{
  "hidden_act": "swiglu",
  "optimizer": "soap_variant",
  "train_tokens": 842200000
}
Below are experts of layer 3 (counted from 0) of a mixture-of-experts language model. Rows are named router (the router's row for the expert), gate (a neuron's input weights, with its number), up (a neuron's input weights, with its number) and show model dimensions 64-127. Each number is 128 + 32 x the weight over its row's rms, rounded and kept within 0 to 255. Numbers have three digits each.
After each expert's rows: a language model's description of what the expert responds to. This comes from a sample of Wikipedia text that the model never trained on.

# expert 41
router:139133115169135155091099142123113137086158146125170099169119189085121110136156152083150085135122118142150119126132130130123071104152164181227121138174065132169152150149125185145067187113073191
gate0:171172102155066157140145156140124109114166147178176131153130124082170095114090125093131137161084098112203105130140049152061139179128148102178100084146110109164158121129138115203070172115139147
up0:128139098136175192104125107164096116103150133160121160120174166090105106101074212120076146112110132145087168142172145157124083147115115101134139109130153117173155145176132079110107172131122156
gate1:115105111106105109107050159115120105133082147116098212114197108111105144098171143137146071083135138127105105134124081163158131159121108099203127139089161132137141089142152181144120164098130089
up1:128111085117071078124124192092144158155141153135156107153172080086139186065132144120105126165121133132100183137133092152067143108148061107152171107124123186168147121123109177177115107147145170
gate2:159140105083159172134124102143119136104064169131165102200134118090087066105133056187131096110149143197101154172174096154158060103113117125110089117113160108142098124160131148106134133171085150
up2:197119138085138156120143161157132157064171144184167125107098118119127209082114195141077149132142152073194099141135139094142140090138155141114116121148166114136079136087151107079236189136146102
gate3:110105139142151171158076144179136150148157133137150063153140147109114073132058165172108125093124158148143119117116084186137132126174128120203129146116108171130127143067137121164080079085158164
up3:105144157170106137159124149106117150088182116158089093084152136173103110122143131097186048090118135161184135122080097112151124133136172146132115099131142155160114130190071083141103171143148140
What it handles: "ern/erm/iber" word-pieces. Word-middle pieces like ern, erm, ret, iber, ober following an initial consonant, as in Vernon, modernize, Terminology, uncertainty, often in names.

# expert 20
router:121120119109157082181115112134126119107149149165167140087165188114113146185165127185136119121088110101111165081085087113150130081085093140145097143115097101184151145189085120108106178099114111
gate1:183108127155083136129096091177056164146177076160109162139111105101135138140139149124105212121125139108130105151106159118096100139100099086122146060157173151140106131126129140121111187102107114
up1:167109116173097079151131048158141070146101131129158126089142153169069190134114121108110155139145076137137104115144130128188135159167148122116108104127124176117141140108099091147161193130157113
gate2:079144097139106217118127192156199110124123068198093135099112135143150134107166172104132090185177165158124112147148151116137083108170125136120133152120194115142123100132104112124085144169136142
up2:134194140100159109169082160117119143179137121122126153151101124090127137110153117140141085133138137169181088108126148132100148138119135149135077130112124095112138120194100135147157097129141157
gate3:110125153080166108086137123135128111062118147123155133128128029181142062097160116148083140062192111052113122124110091167085111130118123180110200129144120086154037081086001117130119125117175119
up3:111147055124137213113154134116131109133161096121112140104175127073100127118140053103086138192181168159107155162090159138112153117128145111147136133143093077117116073149151107142072106147134119
gate4:166096052155118108072168135091152145136163148171156139163145074002127136153094145147102076083147079165115131119095111154131124122134122186126150117079097111117093161121106128142138130112136133
up4:116136108145145136073148194131098119153170125159110157149099115092087166170115140117118131090107131096091059116176159086110130123078214122135164102165123124150144084099134081111129119176130073
What it handles: Digits before comma. Final digit of a year or number, usually with a comma or bracket attached, in dates, lists and scores: 2021, 2018, 6–2.

# expert 16
router:119109096124150121153142075105124141169133142154156122068160186173158119135136160124108152149092078155101141106070099106123138102103098179122090152064164120146146106134101079116103185105093143
gate0:158140086063161154106136058119144148142154128121151114121093142131134181123102143110081159151190179147130090119131158105193123113161108135150159093113102105141055117107165111099155121140148136
up0:094160108135099144155142079114143159114144111106170136125132090137168071172195129141127149164052186162114157144117079124103132089136125151142075135144174145117153163105094107101175097117128139
gate1:088135128163151096152229112169152095118106146085153114089110145107071091116164149074104159081112147093120112154091155159168117150140112099140155129080140102152067152110153141167141148114134158
up1:179083092098134158122132163092126193085128131147075104156163090092154185163092108213141125093119152132115163109139080151125117095122137114120089184221178103125164099126172116151139143126141147
gate2:115145124156117137143098146136109090110063119089100172151101095159162154082110139116081104093088091109087134076098176122094086045100132120112141126084112181128127087151126138154133127170104095
up2:090144097155146084122096120205120172090086125128105102159159088174103128052094129108115076080097137110165096138099177125113135169080106113065119115076095160101117121144140172107103136138140166
gate3:149150093095131111087134123140156154164157119130143148156114086137155120114136138112052054131123167159161121155082165106110076138075168146117105142190148115107142147079061098171088174052103161
up3:188089170191107115155114158163096128126157099101048084195105116159120136155112107133107093120121115135159082084068187133153132157147142124129087142163141121179149126140111118176155097110178162
What it handles: Sentence-ending punctuation. Periods, closing parentheses and line breaks that end a sentence or entry, often fused with word endings, e.g. "1920).", "houses.", "vessel.".

# expert 51
router:137167180092147124117124071088162110117101167142167183089157100106162178128154163073082191177125152118088135121101123096120154122103185137094161095125127099112140135174130114087127101152168091
gate0:129119195132135050117195100104202145159134114066096057093119114046195137143152131139147164138122174157162066137087110143140132148124169192149180095148142185103134123136113088175160076032149131
up0:148173109106113148175154120152118085099038120088121104096080048068094132134145152119159135125123101195161070124093133118082151106075125138091195111114063096101129122118101124147145159094130144
gate1:192113107155099074169125123099109126110073206109111164081151137124074140136120154104116078198114072087112147125147101148103121133084145186136142132120175153146118100119142099072147141074075155
up1:127124119113156131157151123097050172113164103150115087166149153155130120072109137160116153100114077108040156137161143092108128136143134129154166193144139156116088191169104137170097105152077185
gate2:132105103146154116170115147118121118097137132143165190076106141086137103154114126142140148210167091081102149158104099121131149118081137170102127131134128171159165116140118157193128144121115050
up2:142125116110089181139113086142140150145137138156108122100102186133066102113115090128097119130094158141085157086112058111112164147135158146066119127086166148157123139169112128137101145122158096
gate3:088090119120154143158132117134129116171099083147152150152159185154206134185114139188166136141120178113139096113090149143081085118105164154133136112167089107071070040109118073152117141179143143
up3:114093152180133094159139135126103150114139216177190089070159078102072137108106064086121154120156080137073127172120151100154158151102147134169192083100128103147108165106130136142115128070148170
What it handles: Slashes and symbols. Slashes in URLs and tables, as in http:/-/, Coupe/Cabrio, plus symbols such as minus, plus and hash.

# expert 4
router:110176124138082087095179119065120154125157112168117086036192104177112090171125086110136145197106137124145108168116089096075077139113122171178175104091130114055146075127115167083108116121109097
gate0:143163159156105120130146078070140083141094086148086066120142142146152146076154207084138071157093170127067110132072163148140120131135152175164093146127154112146079082113118117135146128086107118
up0:192138088187081126125125133127166084095147152049131117142122086108078138151135091128144138145126081148154098079151068185134129146100102097109135128121113117139156174129098062164088091145237085
gate1:098141102172070170129155168140133098130181154192118093160127198066076157141113123105130084136132118132101100103104113115186081085091062118134155110165108059107121115157139151115158129167118169
up1:129115114155143147144115097134100157136112120157177165156096137073136115075073189104102087116130091167117120128109153100162131083100145145162130119152156099171116085120110159124098167101111171
gate2:093105110123046124152164093110089164174159099127099115094132098144115112179090144108143126106086177111076135041133084090169135110103135188137105171095125148094110150098118147149114113107126154
up2:169121079154205089185130098176135114102144163180123133198157099113156090124167094106138094189135148118174217142088140083182132099095119091146139120110131122099117129144160104156130137095161154
gate3:126179098138125096093162123122107132119148096135148083077165110117152140205130111164087112198089091190167156112110074122110121105031153177154160077143129104088130126146172185116087159096130158
up3:100145113152135166177091140142104142119094141192156096134093077135063052141164089137108096161112126112143159121116152145167129132065082149109097156125121175162109195138122125109107105123155219
What it handles: Table and list separators. Pipe cell separators in wiki tables and semicolons in lists, plus dashes and bullets, e.g. "| DF |", "Teamv; t; e".

# expert 12
router:176113102086144117089153069085127086135125175128112142057150077133079173131111142124131127087116111134099067162102130109166154143145122154150091139173118154166061146109106145102129104125171105
gate0:079150183144096131166132170070114138076137135169097114111121174114099104124136096084090107150132112072122133074061175078135133110157145194051106125126158177123132093093181114092081105178172132
up0:114180095152145115106162100160162134125154156162116134116117249095117148112125187157099160142082160163142163154114176106114125079145042138152096119084144106088103102126086144085153156126078107
gate1:172136147136091162095150217147099075125142090167106090138149099109066104127157129143079169147127105141111153161135202121103160098105090140137175102152198105139191117146093137120151137154107123
up1:106143109151183101137169059100145083136101138114115146121061121176066065093121172127112142161163208155144142134086126075123103152121145107106095139072104141141134091151147128096087130134158105
gate2:159112148151111103131084093143089168057162158146107114106095141148145090127102131096113188127119090122179120067128108156088152165110125123075137161120134145147090153123123080127062053092153155
up2:155076125051161148155156095102154126143080147086134100163100140122094171168096075145144096101170144157121148144123127094137074130155169144159108106104147106134125082130156131190136175091083121
gate3:099076106081163154088077121096169111160118102142129097121128053113140129142123110066135181093128132145092121115130166078106127089127099138135157105136198123047064096105121162154143116115139116
up3:135079055152110101068113111134157110127130113189148122139122091128090127074126105151106098117119115130138156041101074114119169106121122115120095063091163089105150158101093117146172155139100124
What it handles: Numeric digits and decimals. Digits and decimal pieces (.3, .8) inside numbers in tables, climate data, census figures and percentages, e.g. 16.6%, 27.4.

# expert 55
router:165168118096162076111108067101094094143080174083121126052125122142054183094138132160173136136077146077143204160103140103059149094140145121108130171153112141127150141180088086126109111090132090
gate0:104066083137154124140121151109145173137113155134102120096110160187120073136066057127154104105077131089096121081062149117110133059139147140123155109068092126192118181144111183091089116094170093
up0:180132134196067141148103116112135093143124109142159137099154136104176131129127120110093127135097137105145163150125113102133091144098108124180095120214132149111149113148153174102114116068095176
gate1:096107170117109128141093164116123066197117138215093093132068085144126083076115141110108156142119098070241172144124186123175128120130143104151142180119075142095057130123144119128102088124120128
up1:121119123118205144189136142152106136097118137121123100123109174075189158125105111168131132129121076141069088107122177150180157139104159155139104168138172177138103121146086116111163156120121116
gate2:099102136148084091126136035082083104109131103118115123093130095105122133120104163146175147101163151132108132136067169116111148108132135150126130104110143134163055088138205149133125149085156086
up2:103156125125146153069102152124110121133150127133089132169177108096135171095133078152180096130153105118115182148096200140170107144165094150078119139076204104176073149117172095098140112142145191
gate3:120095088109089126116139118111185125128137091120135065108075066190156126160111140124097171121115133202040114128133142197163171103153103075200172128134131119157169091127097125129104121189179133
up3:168164129131156166144129135140131144103136050134169109123155076101146141121128120102171097157128163119072135116098170170143150113092077190173116124188168139127170155157109129100119141144115101
What it handles: Year and number digits. Digit pieces of years and numbers, especially after en dashes in ranges like 2019–20, COVID-19, 1920s, and times in tables.

# expert 32
router:134172165122071127150126175141108097166109107103183164139135181152150069135123154155144102154168082140182110154094152076116149101148141156149094127188086086054150150138140142142144097197081129
gate2:082175244163160180154122162062132134115146189157170111150181146128110133116147153115077072183056147122104137080206159139103161162088110108119101122160123072101088086137135173061100091140157133
up2:116149123171134152100174097165144083097087077119220154138087084147124177139061157086168071142175140133139122147154132115134101133158143144101071161106132124132110069091181155095099047083176181
gate3:131076147026076131147185168120161102100129127075136078125109146148105146133123155187080102119160141203149221104118157117084180111156132155099113146149133099137089139138127132138165173170105148
up3:131169117101065143048089120155113076124141050104099133126118129125160121135153175092086138129112128181148116117117151119148157045153127105106123044109062057147122130106159146142123135068138147
gate4:137064149123116180157203101146108109094094127194080132135151120105123162109085096140140124052131128119125154130159141090150150141139164124084138073167090164109128124177064126119126161132069084
up4:094131138190168152114168180092100178116103135064136153152093098115191164139124125213130129116128154088127089154117123149119091161110115125149132092150110079154143124153162148144067118144087111
gate5:105078167122092101132127125064135137104121137098148142142112182138123180117146101157084128139130101096104156168154110145069120067188104116141140122113105081122170093182121158175090095173101147
up5:186123182147093082168141094136105098146155148116098094140097147126143140123087048163125142112134138120111043144125113148194085155091124125107031137150157134102200094133146093106153136039150130
What it handles: Mid-word un, ight. Mid-word pieces such as 'un', 'ight', 'ug', 'ivers' inside words: municipal, run, lighting, Mugunghwa, junior.

# expert 42
router:095122166118119160063106040155122102127129088168118165136092112114146111106087137083121160144114192128086132189134145104165120155104155131119095159089099110074132110145067112139173104160134142
gate0:118107116163167130103107141099155083121120119175159120121096107096160149114141133123147080137171139140168207076177118154085137102131141136107132141148192151187132166139094085170152100161156126
up0:145104199148077171150172097132092116164173171146115134088154128175169165157185113118135142161141110079095203127184122138127117148126114090112126098086079152118142070109150170133122117118160148
gate1:093105108132169094142163139111122101128152137171093115118083086123070154097087137120120113086116184079103118097204132115140111130183172152161137121067124156090107118173133129150154144191108140
up1:147115122140146138130112167117189171151124143144087154100122115153177125082112157145103108128106146138145137111130099140137097091162025113129104141086086080043072123073069114083155052207068100
gate2:163145147110123140123129050122151135150146137141146127077109155103172165092117189182108108103085161174129107099112167165138132160113184098115052128146106151141128100193183158119100154160115118
up2:090115078166115149164141126106092121096155102149115112111132120041134045162124138133145127136088178127103136101118128121114216093111099097101138165121165128060088118170130149136092144150096123
gate3:132095142178122164138133121104157106154139136146099147151151146145191085124147182134132156148162081083163148086219114112108135042108162177103064123157108119118113064145082143101081180151102151
up3:085154119133122164138061131086071063101149078128101141157144148131107118157114135142127093138167196127119088157144057179109139127169057195116121183131117082173085098179144116178093058154133150
What it handles: st letter cluster. The st piece inside words and names, such as under-st-ood, Glad-st-one, Demon-st-ration, toad-st-ools, plus St in place names.

# expert 7
router:166183117105175170129120133116125145110175088078126121104152153085119121095124119146131077159178105166194151183126093167128184152115176130142160141087101099138068164183172132195099102168074085
gate0:138104175145072160122101111108145088151110150126142142110128061126116093120129121126087089023135089124083121131125114140153141184102110141098160118171152098074073145126136115116140154129145112
up0:154134122173116123148136106116133125138144168136142117148140101150059123118105126134103168072111048198110090135157128089118124217174158141091110105088148109129144100131133082179154199119150159
gate1:080164099087163078113152059156043146088131138101112149136140023070096135149154127164103135180104110098104084131128113115128132122115119126052173138126155129094139104144086147161116090167139123
up1:121197124082104114183151095107107097101053063197094147114168105161208124137118110179134124142175136154083091125083086116135150097084096160117090111133102128127089101115149148172156075086099144
gate2:170136070182123132120027166139111127105126112129078130211153154066142168086117168138078146187147090136104147155112131159119136161129129144098155115119147124136123158080198136073153182148163172
up2:111104104163086125169115089146122157148116122149152145135117097109121146116176177127106112125126119170172188081039160104118088154125144125126120106106183164183120185148114141144110082091101095
gate3:122188141149120162124137141120150123109138195064093098100127099114162195098032142106127092117122118152091111103147140189099218107114127092079189093097116136130118160115171133088105146099087069
up3:106142099148143129085142131101168081130140163061124145141125118142079172123122127037203084083105164145114149103099104138102230095083152215124111111152144156136121192137151183085119153085103114
What it handles: Latinate prefix continuations. Word pieces right after prefixes like re, con, dis, com, as in re-ve-aled, Re-ven-ue, dire-ct-ors; also the prefixes themselves.

# expert 19
router:083111137085088113136090084072139151099073138108158138125106090147157151091169065176169120185155159104109193174103142089097120159101086160151072188107124131185179107099167096154149145185165134
gate0:130163173100168099115167112071135191162149106160076139129118097104128134141100086168105171064152118164120120144104140122103132112124100142084097119101125169121126098085094089096162118152123146
up0:074098108131132073159155119110081215175229211129158049142103137149106108132140119137125110103130111116155123148142158142158202091139114107112155124045166112129117119144092156120129129114125085
gate1:104107143159095089059145176151146093122093149130105119156132131106151113092092147113130115131038136169129133195137081181169118118156099164107098121136184110116141105189111128131106125173164146
up1:133108190130094089107179093113114102146090144137137073163132076115178146138177118087115137062096092172070083116101154129113115102155104119100129104126165127108118116059108109044160144126116102
gate2:153176088131135144111113072164128129173153059165096163071126071109101080188137152111112119137120157132160146141074120103105142104111120122083133123157146104124102120148162151149127178137155133
up2:117110091157173176116060091157139145141155117122111143141126118125132171135056124100101141092156109121119104157124158140181180129150154115137141172142121149149097145183125134171164118072087102
gate3:111076128121146126155128099112134156108156081138142108122084142165214118080087144108164109125219117108114041155157080146140117160165138093109107093089102077112119143116159160144070127146119076
up3:147141109143123073171158151122115147110169170168154155111074159148171138113114175146105180211132134152155093158193123085165117175150177127133134189102072089187165057129141100082112118128143081
What it handles: Non-Latin script bytes. Byte pieces of Japanese, Chinese, Thai, Cyrillic and Arabic characters inside names and lists, sometimes parts of romanized Korean or Japanese names.

# expert 44
router:111076055101063117149111138123178154189165080147086108126153115053149163155095098157098060058112090118088124168164192136109083148120114133123137098114134124112144133153132122123109109133114126
gate0:161076135128072158061137111113131102219107117135152137172123089109157148133116103121108090126082140134129122078096234118099202100122121116133124132087190172176088099140164089142109172132137142
up0:115155106159118144114074110129096086090207182125113098107137153119134147121129138147140088148145078107146066160160072051170121134109112161141157134076093145084154176197080131104163128151212161
gate1:139094065139107173185113084119146131131122079123159119146127089101087112140105111084133129143056124093082155169067166102122082051087093117118155162149112106085113126085110118142182085120150130
up1:116151112140116099110100149151141115151146108123117170070131168203114085153123108117158149062151131102088142118104159115165073099145143110092116152181134131120083130082141194196142116155138143
gate2:163046154162156172118121059084170109118092122105186107102145153146165196172087148077177146122168121104173152145129122095116094157108150131057124139118145143158160104151162086149151120087144131
up2:168093202099159142098131071122123151106149127123123128130154120131088096141136151142117087132191061087107152157091113110151089158214169079124134108130177115140108147084107166071090146096073150
gate3:155088091121208104105145142141107093099101142145166140112162150144176064151120151144114177169083126098153146135124141106045079174114118145186136161118112124112153155092156079104139101087137172
up3:118144130051100124129085147107119092108123138161157158124121105115117133078182126083151092128134134111148109059178067149165145119139127179120121146146158155169171182140089112157130056132139088
What it handles: Determiners before nouns. Determiners and number words starting a noun phrase after a preposition: the, his, her, its, other, two, first.

# expert 60
router:126121163143153153123150177089095151212090087117169138096107058174177080147131137144160112101097103164119056125148128135160058165140120104194096102101159153172110150115126141130085179125187150
gate1:087096148114082123110154127140121118171097091114156066140144117099161128137135142184099117180148159115159039106104162120103130073052121110112165114149174126123121101107130128157156128107119155
up1:088149163110135181156131111178056132050193145145069113153108110147100140119091080083151135086151130108168122157119129099095154090100090158148114113106085116137133142159085073068130160106125149
gate2:106159103135166145174118170124090129148144120113133096170164162077140148163128168156136145155141100135104125123122151151111084133166182078137139072150180148090072111120107110094143088087077125
up2:124099095173128161045117135142135166107108115137062182078129150121111139118136147136130133102087129172126133127168172086181142123137149081075146134118136080162101148142122160188161171110081163
gate3:164110173139114062134138169146087113115158107090164062103109154170127148170092138166127095153178088202114120138116162118097166100108131125162174095099099122185168185085112107085133109136085126
up3:074119169137108097121085095141046110172084125152138187149120183132137094104153143131117163047143115148145151100106119132116154080107133106118140139122130093140112124125108111042103167118140155
gate4:151178128170069097161112115142139118162097104123121079104124141113162124086088139117104161104123141147102140124103117114173128123177145136169146126154070140139137100128172166181117146158098083
up4:131090126142138131183119110121103102171101086148175138138112099082161129113088156164093132163155136108086116076124095176111079118132057136149158187156074152174082098174140165170093112103082107
What it handles: ol mid-word piece. The ol fragment inside words and names, mostly Car-ol-ina, also solv-ol-ysis, Trip-ol-i, Tob-ol-owsky; some ot, ved pieces.

# expert 3
router:131134162122131104147098080076141101162118073107122085137098076161170152171051100138162113153102185128165128127145089063132143088150176062148197118151164169125105087144112111134133140156082179
gate2:141158131122129117132130112148123065119097091151104091088114129104118071162072196114112089136094112091138070199171175104110119097149134109108087072086114137119127149043109135127153127241077180
up2:086115096121176106084165138091119100122167140125174073160028145148130161172197160128079170130129188098144182154107139136085167153148111109150165133093112136152044106120101134102090098108189203
gate3:120103104130113073112148105144099137151130068066111077090161120180140193146147152127049125121152127148142110155132099144115114089143140113132092116201133139138226096101159112125192132118133138
up3:182194093151107098154060121098095073120182118107164148080082133168128086153158155104110122157070123145122118162159127096125118076141144197152181158153106110159103120110050169206152128110100162
gate4:117090163161121073124093185172105130144131135133114189099189123127152098071095107137155063097131107198141126127113157143064082130128140139154114107095127133126187141054125082117154173106074097
up4:151160137139133140058071112076040114149104132160132147144141155126146124157156102134080119124079141165100119133117203144066141187166100138141131067134068103144091154136079096132131121164125140
gate5:121122127124134175054105149125097097123083103135150162080113136164133114122081154128112098150073098086116049139166150131125151135116164117117142149122159132128035136183117124142170101138084098
up5:153147160124126127102100131117122120116149148121158096069115112096142184135142164174213102099171120113156189097163145138183134123118103135105074136146095176101175069107138114096092137136103134
What it handles: Letter y/d pieces. Word-internal letter pieces, mostly y and d, inside names and rare words, such as Od-y, Budd-y, st-y-le, hy-d-raulophone.

# expert 30
router:087132172155148106117128162142124063121117105115144190143121173146167125132111062104186095121174167180103067086102147124107167088108093111103121134158101143131150096123120036169091152126117145
gate1:161092156211128126130056142127147118179135086136080121130175135132113132128144154111082096157134165172132102164116152145078063093137137121110091157131096112151209168087157103108146089108102061
up1:162166118091075185084135159087132132194103127147141072095073117161113115125153122122081140152150117159168136141089141127124226116121148153128168147092138054097139140125136115201166065158144118
gate2:100101135127105133154117109097176165120094132095133104105154167065145110103100161117142143130148114124112104132118083212077122057159156128137095105129163091109165083158164168082176142238144113
up2:138138170141114132068131103128072115130116139109138204111138074128165097147107125074122084110151117125102115130156134124151137114054140153098119131113129108136103095152104105132135171037176159
gate3:131112119104112047134085134127082169193145138130106065072063166115103152143132114169174084111118092166199132110145178165087149061071111127141102111155110134103131091163114110114154098157143156
up3:180132106119160210114140145097099167119103136177115109118160049142163108111187085136089135105134140137115117111146137159134159192121131146123169165111092133165119048156100128082070144145111102
gate4:171146135154107086136103164107119086132129129149130136150110081085080123164174144144153133044164170117048068138117145123115130108113122144071129112138135164125051109103121085148161138095125039
up4:062092136095124131147113102117082127120147123140151123167102126173114187111174104090134117153169134101129119101124159079134099116146151110103124187149065099119123131172135131082076085156159162
What it handles: Vowel–consonant fragments. Short mid-word pieces like od, aw, ob, az, og, as in nob-od-y, gl-ob-al, Rh-od-es, Ad-ob-o.

# expert 15
router:167162095154083165129139215167097122132159075136144097123147170080164117149127135118174116091165125109135144054152140189171103098160176114156098106099152142103149158151111170078130116060102108
gate0:094078121108141095146196100068119100146138160151111175143150108116166120127124075160094151105191169073131088126166160122076148170124137134157102168144109130172134120114131041129099089099110150
up0:133150154112109053142109139065165131153179118105122136137139123167116103100149091093068161120128072107152145116062187167104120172144119099137161081108119164152215182097144143103075180134134069
gate1:122194134187161124076170111121105141108148192202083119096133159152135145099101139129116090120137175109112146165143048110112137152178128142105138085159080125132082160121184156122122106069100157
up1:156075111128138099147220156121130114184198148158120118156091086126120150150100158086148109106155148146088093093104105131088164125062102134136166127142142191116161122137162084111224131142143097
gate2:144090135086147131105143113131145091137084152163161111150168128144122111142100130130172130119122097131129134157128113153120094163126113127087126113123039132178141126201181181137158118081232098
up2:149121099131102137139078104159102116134109078181126139113135147133145171143163104131104083135160129130141128170047163146158161074067138162129118174177170088105075154136148114117097129063140169
gate3:153104156152143057130096169132133178125117096207148102117102091104141117201178162137082120103142132134186129165137111098097093132146158096153175125130143153125090104201116190124119107160103083
up3:119169203219117169126127105113064096133167135117145144131150164174136062167124163100151220125135144132188116049091121124125116164154109116146127142134191096109140139141179173159181080101129173
What it handles: Word-final al/t pieces. Pieces al and t that complete word stems, as in go-al, pen-al-ty, mamm-al, Asphal-t, Rober-t, fough-t.

# expert 29
router:104126098169174121184132125101134122182152094115149084117163163059137081139145139145138091186093114174120150127080075109164104193118135112138091134141121115121091172093105176100145107128130083
gate2:132145185158124105125069120104114100103168178118128121149136119112090135130106117130109098183125133127135148132125092235140104123104092085170142163199133173092159181119122109087139121119108116
up2:122180165177145161152100089068102192115126097068151106142162193109164089184166177138143105158103164156112158118160142151184138139149121091141077165126146134170144059189048133122139082122154147
gate3:058153138107098123131098156134151136097153167130101106131107157085092124138080121157132122077092144133110076127178105106142154126147135158131169150138135131160116115094146164142204102153177116
up3:145128139073174189123106143172132157041104144097115135093118155093080141174164086104126072095175135163161127123133151176164187133122098155110179156090102139113139075214116143098174120177072142
gate4:148089128166162120126103147100183115117049106094127106158147052131099121081094082126134130137053165098188190138169105125119133087124133168147146149050130128148058182120130125157145165193101114
up4:095129116167094110198140111118101081087106172171113121179194077188113133154142154148133065110151158175129099109134103093116149146127128133201137124117143140165094173098128135090185161090125120
gate5:115124075143149096075113151089134151067160183140170140128140171185064114151154182143092144160141148163165101140101095102110161108139128151102089112145149073139088118114158079044184096093106123
up5:175150178143074134182072113109181177131123024119151152176124123123104111126108109126111166120147110051113088159089144138146133079095101105146094112144096095090150136072120145139150130119124082
What it handles: Suffix pieces after "our/ect". Middle and end pieces of common words, especially s after cour, plus our, ri, ect, ure, as in courses, Fourth, retrieve, lecture.

# expert 43
router:106139087195150105099093112088154145070114119141117194126114135204127097104154115152125124140147111133176145086152109078115076057156109176140127136105091178084114143130148179149112185061163146
gate2:112114130117131086100107166112123141116054100129138103119140127186134133122118103117072118114142049132221152166174122101061216142173184140106135084117171121141161183141070164164131130092146091
up2:091109127088097107157117109046158098142122136150113127115075147092086124196098122180138119155169113147100043121172122082212148141065077135097099103145059164129125110102150079114095080103110165
gate3:197138135115146153103097161144152181139034197175161125123101046173126167110151071114085098165116123171110082177095133117159128147148129109154125141137081157127116098119161155157160170164112109
up3:110162119143136145125093108181132043128121157141121084136108090151153151178159117106153158087121142112117127064155077090149102148140122155072112089126111103126129124143096181160157150142075056
gate4:126172109115072127162100105097166098064181123162189149115138157138043082137134148131102143166099111176137141150184143122156163108090149185152195178098095160115085127168146125086102134107135089
up4:128127090170140174088206107096104161129104132190123124064098178062140206168153144159155096138121138142139216142142157119144154161186128073107088123150158084123118100157083113093128085170157145
gate5:179136099164148090135147140109149172165100094158107173135117106157114118136134084090125091165123128098179106137168100130127129107091097105106138139120125105096132099050133131111155159129171130
up5:155144092162132155125162192120152187086113078066186129157139100118108160089145125118134123100185135143138094165094151087121113163196085124124132135092136060070116171048152135085140124119108156
What it handles: Name syllable pieces. Vowel-heavy middle pieces of proper names and place names, like ou in Glou-cester, Lel-ou-ch, Si-ou-x; also el, ah, on, uk.

# expert 58
router:137056143136161144146122111145129139152096177137121179114102074152174119104125142163170094165141154126140187110086146117109106115136112097157092163133183160147184065102162155099139144174134118
gate0:149123136132172085070044109182105063135073152113149126090069157077120088131130110131088079083153120127129149126093097096166089198133120109152156094107060127107182118118104168101095116141132139
up0:143120138111138133117121114103091065137110148143070174132141163070169153163128138127107195135093166180128122144134114155124165130083096172111089146127063208135092161164128092099112116103143128
gate1:133067105118067138126087121099132100144058120163128081132142061153205096125117138139138125153193145137208100173159106113130095152092145072142114152137169118107143096095175121155160130111119100
up1:129200157094114113161124085146099137128107104182159169088170176187188142234158103142116054137090109149116163120119166157156102161121098185153114062171127122112104133133144126114071139156116131
gate2:088093091141047094090167154109200114075163092104129104158130132150136088166116130117106130135136129118178125181164127141095085112082132143088129124109079102079150152132117168130138161166173116
up2:143104146125085160113176152115095119053067157108092128140065089086082136138171158232115125122096104121138125129063130092142157088138104115181084121148185105139054112123110107137077102084082147
gate3:089173088148080165138114148149148135186152157103116159150067119123117129131134141112114128093137076153142156093055084162081152162071102155062141095150105144123171088111191145132184125168119150
up3:150141078172181102169163151111023193107128092150123127118062094173111160091100135152123163167155140106137136122180147076152112093115100215147164104107130134082121140117095102141169160116172107
What it handles: Accented letter bytes. Bytes and accented letters inside non-English Latin or Cyrillic names, e.g. ę in Zientkiewicz, ř in Šafářová, Ď, İ.

# expert 22
router:184152163131088181100105136141123124205133086201087150127118125114165129103121135147143119118132160180112081097127099092161170141114077169088156123115151138196144166076135169127111147154174111
gate2:169140161116048172114163075095142166123174153134139157104131160107135171137117114091061112154140100166114129082196118169139193109104148168200126159094163137106130173185131142152117139079129114
up2:115171090096182120097102103168123144068032188059163103113077136125118111101148096110126122183110117133121130143142100127170170154176138084147128132107144143141141147071117127095134171134169081
gate3:139155116157094130104114183173140091124110203135096124119113117134162134135097166128075099159149108137112111088182158133164128176133080125100104143162146090117078161140128106085084083119116124
up3:182084139142123169202150140155075189132096105135124135115162115165125115118143149142124112141168110173098104187109141079096133113185123167106103106156103116064111106158126130089101169146102143
gate4:063130117216107139153167127092118130109145113161114127107136114164122115107126124111167097154137041122103065116130108108122167122111061142190150097067112104122109130175072150105091120135096075
up4:109132149092171175092149138113155087117084160121138139168078087171160095141135117102096135172171180135141147071126127134138186111147184201122077098151096094118062126186081163115133137160106151
gate5:103107151105133133053094137124176074138142105190189143131171115143109146114125116111076123092190134189066114061116133167110152149088118159096114140145159117114122131146157183095178133122132096
up5:122094102203161135088074122110145085136105112143109162148118120094112095157131139137146113108080152149138143164116123172152082167147137138174146160123126159111128173155098188123147101170176096
What it handles: Mid-word "ar" pieces. The piece "ar" and similar short pieces right after a word-initial fragment, as in h-ar-vest, st-ar-ring, bound-ar-ies, Qat-ar.

# expert 25
router:138139166099127092103155106160123165188111107148151124043131130111049110116034134090075088124136075150135155114120112181098062086132131157107167142063130122099142082118137084137128153103172123
gate2:114111099176128126100154108106102150143122120108185118089128094129119136104172137060178070049103146129147040129118127179128159151126181073123147098135132113108158162107130130182093106085123200
up2:070175144135110091117118116171117126157099136141150125052140114145126124119135128090158103091094148097163095109128159157151119139100171121083160138153134106099092063162103090179189142114121154
gate3:150158120115179147064093118091148136116066146115156107053153161104142143109130069114145122117186169075176123152114156182128113088125120086109123112142136167110168123108139074079163100123137083
up3:142121145138078084161102078151175127133128110165105119171073117090089112168108157132111086127129038137125160094135164137198071137090163149159102138124128154201156133102098172105144170126143122
gate4:136139096127101142154139084115085175135112112141050190102195127136136129087154116131100150120146132163148114162153103103147153178100057127186084142121113104183151142076123111091098105139125107
up4:139146125152159063100194070085168130137080161160146159121135060198109116088184107158079082128117158096157149126123188044103173176105058099162134134145084103110170090140085128162133100156095140
gate5:136175032045113143093103160142095156071122118099100126110073133086145119153104109118091092078123132151133067111124111150076158149112151109158186096125133079157118109121145113173098099153094160
up5:140137152164114108175098117165149182142127101173135140145128116100092087124092107096121166138124131115134120133101141133131088075169151120145141118102137088132099095089115158125096159106136042
What it handles: Table and list structure. Line breaks, pipes and dashes in markdown tables, bulleted infobox lists and == section headings, such as the newline after |---| rows.